config.toml
d_expert = 96
activation = "clamped_swiglu"
router_score = "sigmoid"
vocab_size = 32000
init = "trunc"
init_std_qkv = 0.0191
final_lr_fraction = 0.0
Below are experts of layer 6 (counted from 0) of a mixture-of-experts language model. Rows are named router (the router's row for the expert) and show model dimensions 256-511. Each number is 200 + 20 x the weight over its row's rms, rounded and kept within 0 to 999.
Before each expert's rows: a language model's description of what the expert responds to; "comes before" lists some tokens at least twice as common just after its tokens as in all text. This comes from a sample of Wikipedia text that the model never trained on. Tokens count by the router's weight.

# expert 6
What it handles: Quotes and line breaks
comes before: "\n", "The", " that", " as", " be", " \""
router,225,188,167,222,193,212,218,203,208,207,181,207,162,224,197,184,176,197,220,185,198,207,200,179,207,197,180,252,199,234,235,165,206,185,186,202,160,246,206,179,199,218,228,233,182,200,160,225,194,209,210,205,204,183,177,221,183,184,204,207,199,195,196,164,184,216,214,179,144,172,177,198,169,192,171,160,210,168,210,200,179,173,175,216,262,224,218,192,223,219,210,182,195,213,213,193,219,203,193,205,180,187,203,171,224,190,180,193,172,180,218,213,179,187,216,214,177,161,179,211,181,197,199,209,206,213,199,249,238,222,200,206,217,214,196,176,214,197,195,210,169,229,228,216,182,149,201,193,209,204,203,182,207,229,192,177,182,182,213,202,219,185,223,256,203,222,212,152,228,173,175,182,234,154,202,215,191,184,208,190,184,142,186,189,204,177,201,168,180,214,221,180,198,168,184,230,172,191,202,148,155,214,152,222,226,168,196,214,189,189,208,226,207,201,206,197,203,173,206,201,200,187,190,205,233,220,181,206,196,215,250,217,192,209,154,218,230,204,213,204,201,213,222,237,219,198,196,224,200,242,212,228,217,209,203,242

# expert 20
What it handles: Roman numerals, letter codes
comes before: "\n", " The", " He", " In", "S", " It"
router,222,180,196,206,212,222,215,196,227,173,213,218,182,186,199,172,188,204,215,194,194,182,232,125,167,176,177,201,196,212,221,172,210,223,198,195,192,199,222,184,210,213,210,187,161,196,221,247,205,167,194,215,231,191,215,190,179,179,240,187,211,194,167,163,209,232,217,202,170,181,161,211,202,195,179,195,234,187,201,195,173,187,170,202,202,215,231,187,215,200,210,189,195,165,217,250,212,221,213,199,162,180,176,162,203,193,204,156,197,191,215,218,194,196,201,198,177,190,181,213,171,250,196,213,201,194,200,183,197,182,190,171,183,225,194,178,245,230,188,245,203,193,180,201,197,160,199,201,192,174,250,201,190,226,213,197,177,206,237,190,205,169,219,190,196,208,202,166,246,175,205,178,190,164,189,207,204,205,221,217,218,201,180,191,212,188,244,206,174,191,224,190,212,202,194,199,181,206,188,200,199,221,168,203,227,199,220,216,193,176,221,197,173,186,235,194,201,166,220,216,236,203,176,185,210,231,199,216,170,213,244,216,217,214,199,212,239,204,160,236,205,182,163,204,225,177,180,217,194,218,205,221,211,197,162,228

# expert 62
What it handles: Action verbs
comes before: " the", " in", " to", " a", " by", " on"
router,210,203,179,210,233,192,226,174,210,181,227,219,161,212,149,189,174,215,201,199,179,184,209,173,196,187,183,228,189,191,255,195,205,207,158,209,179,232,197,213,190,205,199,174,191,211,195,213,178,182,215,220,236,162,170,223,200,174,194,181,189,179,178,179,182,207,195,214,229,207,185,234,170,193,199,169,238,191,189,202,194,206,190,222,211,217,216,177,223,167,216,174,199,186,219,206,198,221,176,209,163,173,195,164,219,214,165,179,176,208,215,190,179,196,193,213,174,185,222,234,181,219,202,234,168,168,226,190,186,160,205,216,203,206,243,208,215,226,179,215,175,207,216,206,185,213,225,210,215,211,253,223,208,212,196,206,169,210,214,201,205,160,184,225,214,207,203,174,212,140,191,204,199,177,203,194,180,204,211,198,224,164,169,207,170,176,206,219,188,224,190,167,180,183,161,200,177,195,239,211,184,199,167,219,229,173,189,205,186,199,219,220,206,163,219,212,229,212,198,192,188,190,207,156,188,212,192,217,200,230,217,232,210,219,159,219,201,215,207,207,202,225,175,207,226,172,192,208,170,225,253,219,194,203,174,209

# expert 25
What it handles: Table pipes, railway stations
comes before: " |", " ", "-", "|", " 1", " 0"
router,217,191,171,182,208,206,235,154,210,207,218,205,168,195,175,197,186,197,220,212,212,197,193,181,177,181,189,194,213,213,211,201,212,172,216,229,209,192,217,203,194,212,205,213,160,231,179,202,202,168,191,223,209,182,190,197,200,178,216,179,222,215,195,177,181,186,204,185,190,169,181,212,204,206,197,212,235,173,178,207,203,210,207,219,215,197,204,188,244,214,196,179,201,191,221,201,208,230,228,168,186,186,202,195,205,190,191,188,209,198,226,216,156,209,224,205,202,163,176,228,163,220,181,214,190,173,209,198,235,192,196,192,179,204,222,223,228,225,179,207,172,189,174,207,180,188,211,191,188,173,220,224,204,237,213,198,191,191,220,185,203,196,189,217,195,229,164,171,215,139,179,196,169,198,190,178,209,189,209,189,218,201,166,191,208,189,206,191,202,213,207,195,178,163,183,230,163,172,211,191,173,222,195,228,221,184,213,225,183,180,214,188,199,185,183,198,233,164,219,218,207,208,198,194,210,217,182,229,177,200,200,228,226,214,188,224,194,230,169,171,205,221,215,216,250,177,184,219,153,202,224,228,213,205,154,204

# expert 32
What it handles: Abstract domain nouns
comes before: " of", " and", ".", ",", " in", "s"
router,218,192,202,197,201,179,210,189,207,185,240,224,199,185,195,181,189,206,236,219,174,182,230,192,204,200,187,202,191,233,237,200,209,208,194,233,200,215,174,194,209,201,200,192,160,201,201,208,187,185,217,213,221,181,179,199,165,178,208,184,188,219,187,160,178,210,210,184,193,210,160,220,218,199,197,193,221,157,176,188,204,181,197,232,200,221,196,160,210,198,232,194,175,224,208,200,176,190,187,189,174,165,187,193,199,207,166,174,204,222,195,204,177,217,203,201,160,178,190,208,160,215,177,237,224,193,193,221,199,180,182,191,155,227,207,217,216,207,172,209,156,192,206,231,197,188,195,211,182,192,242,199,211,194,204,191,180,210,235,213,172,181,184,208,240,211,225,171,207,174,184,206,187,165,204,177,192,197,207,218,208,174,190,192,180,190,248,205,181,212,217,181,183,176,168,219,169,221,197,187,193,242,178,227,205,202,213,236,181,179,225,203,164,183,204,196,185,183,207,203,235,175,221,169,219,202,203,223,160,181,178,204,184,188,174,212,223,210,172,192,229,201,215,206,206,194,162,217,177,223,245,234,228,219,175,237

# expert 50
What it handles: Clause connectors
comes before: " the", " a", " he", " was", " and", " his"
router,197,186,207,200,182,208,211,177,202,200,221,227,170,215,197,170,187,201,230,198,192,175,210,194,198,167,199,198,169,214,239,180,216,188,201,197,200,217,192,197,199,209,199,237,197,210,201,207,198,187,219,200,198,195,154,198,199,175,217,195,184,222,187,153,152,205,203,214,163,160,135,203,174,186,205,189,228,163,189,203,157,198,186,236,210,222,230,190,232,176,226,191,203,193,224,197,193,181,195,174,181,170,204,187,203,220,197,167,196,196,217,207,183,206,202,193,171,193,210,220,171,207,206,214,177,192,216,216,222,167,187,171,180,211,194,193,202,215,167,231,152,226,168,202,198,198,238,192,195,186,252,196,179,232,199,192,196,193,229,194,205,170,214,209,215,214,208,164,164,171,161,197,221,147,215,180,187,204,246,229,212,166,178,203,191,200,210,196,187,207,226,165,184,170,168,200,162,171,205,193,184,204,183,216,206,187,200,249,174,188,203,201,194,184,199,215,211,170,189,221,204,214,175,208,249,210,192,229,168,219,204,202,201,188,199,243,223,204,216,189,241,188,204,180,215,195,175,209,188,231,232,225,203,203,199,224

# expert 59
What it handles: Stat and list separators
comes before: " |", "|", " and", " but", " a", " which"
router,206,192,195,196,203,216,208,180,175,207,211,225,205,203,202,196,167,221,218,196,177,185,227,183,218,179,203,209,195,189,212,155,198,197,209,239,180,181,222,187,178,219,206,213,177,214,186,194,199,198,230,210,203,192,163,199,177,197,196,204,206,216,176,188,194,221,192,208,172,192,173,198,201,168,199,192,245,181,175,202,183,173,210,211,215,206,234,149,242,220,258,212,186,156,220,193,171,196,211,163,158,190,178,201,216,228,204,180,178,182,220,215,183,179,226,208,192,192,209,225,184,211,169,213,182,208,218,198,231,199,217,175,217,215,199,217,234,217,182,236,178,229,222,207,171,172,221,197,187,162,244,217,170,209,203,194,160,191,209,209,227,204,211,209,202,188,235,182,171,199,139,211,225,191,197,191,190,176,214,212,184,160,181,205,195,181,244,223,155,219,206,189,185,179,181,226,188,208,207,192,173,230,190,214,227,151,210,206,198,191,203,233,182,157,195,205,217,168,179,229,204,217,188,184,228,227,187,232,163,191,195,217,215,183,205,216,212,225,193,228,206,180,189,191,216,190,157,206,193,239,215,218,196,181,170,204

# expert 2
What it handles: Reporting verbs, headings
comes before: "\n", " the", " a", " that", " to", " his"
router,211,168,225,201,192,172,212,159,216,201,227,246,183,200,192,214,162,208,210,196,186,188,214,187,182,165,181,244,174,200,233,174,260,193,201,220,186,210,210,176,204,197,200,205,224,173,172,194,175,209,223,226,214,168,168,220,188,191,199,217,202,242,195,191,143,202,219,204,166,203,170,220,167,182,210,161,220,164,194,204,178,153,180,241,215,220,214,203,210,209,233,184,188,179,222,208,198,186,202,211,167,202,199,172,232,197,194,173,217,190,229,196,191,214,187,252,166,167,213,215,176,204,209,203,184,198,206,182,203,188,180,203,222,220,198,211,211,219,196,220,200,199,211,222,209,184,209,201,189,181,254,199,190,218,186,181,148,199,193,200,198,196,205,227,219,215,217,173,227,176,153,214,185,194,189,221,201,202,224,207,215,159,168,181,211,177,225,189,188,219,189,186,173,201,195,226,165,179,201,184,168,224,169,222,233,195,196,217,210,183,192,212,199,177,174,196,192,175,193,204,227,172,216,194,213,234,186,212,201,215,241,207,192,195,192,209,219,215,177,227,209,210,173,228,212,207,191,213,184,244,249,225,191,215,192,233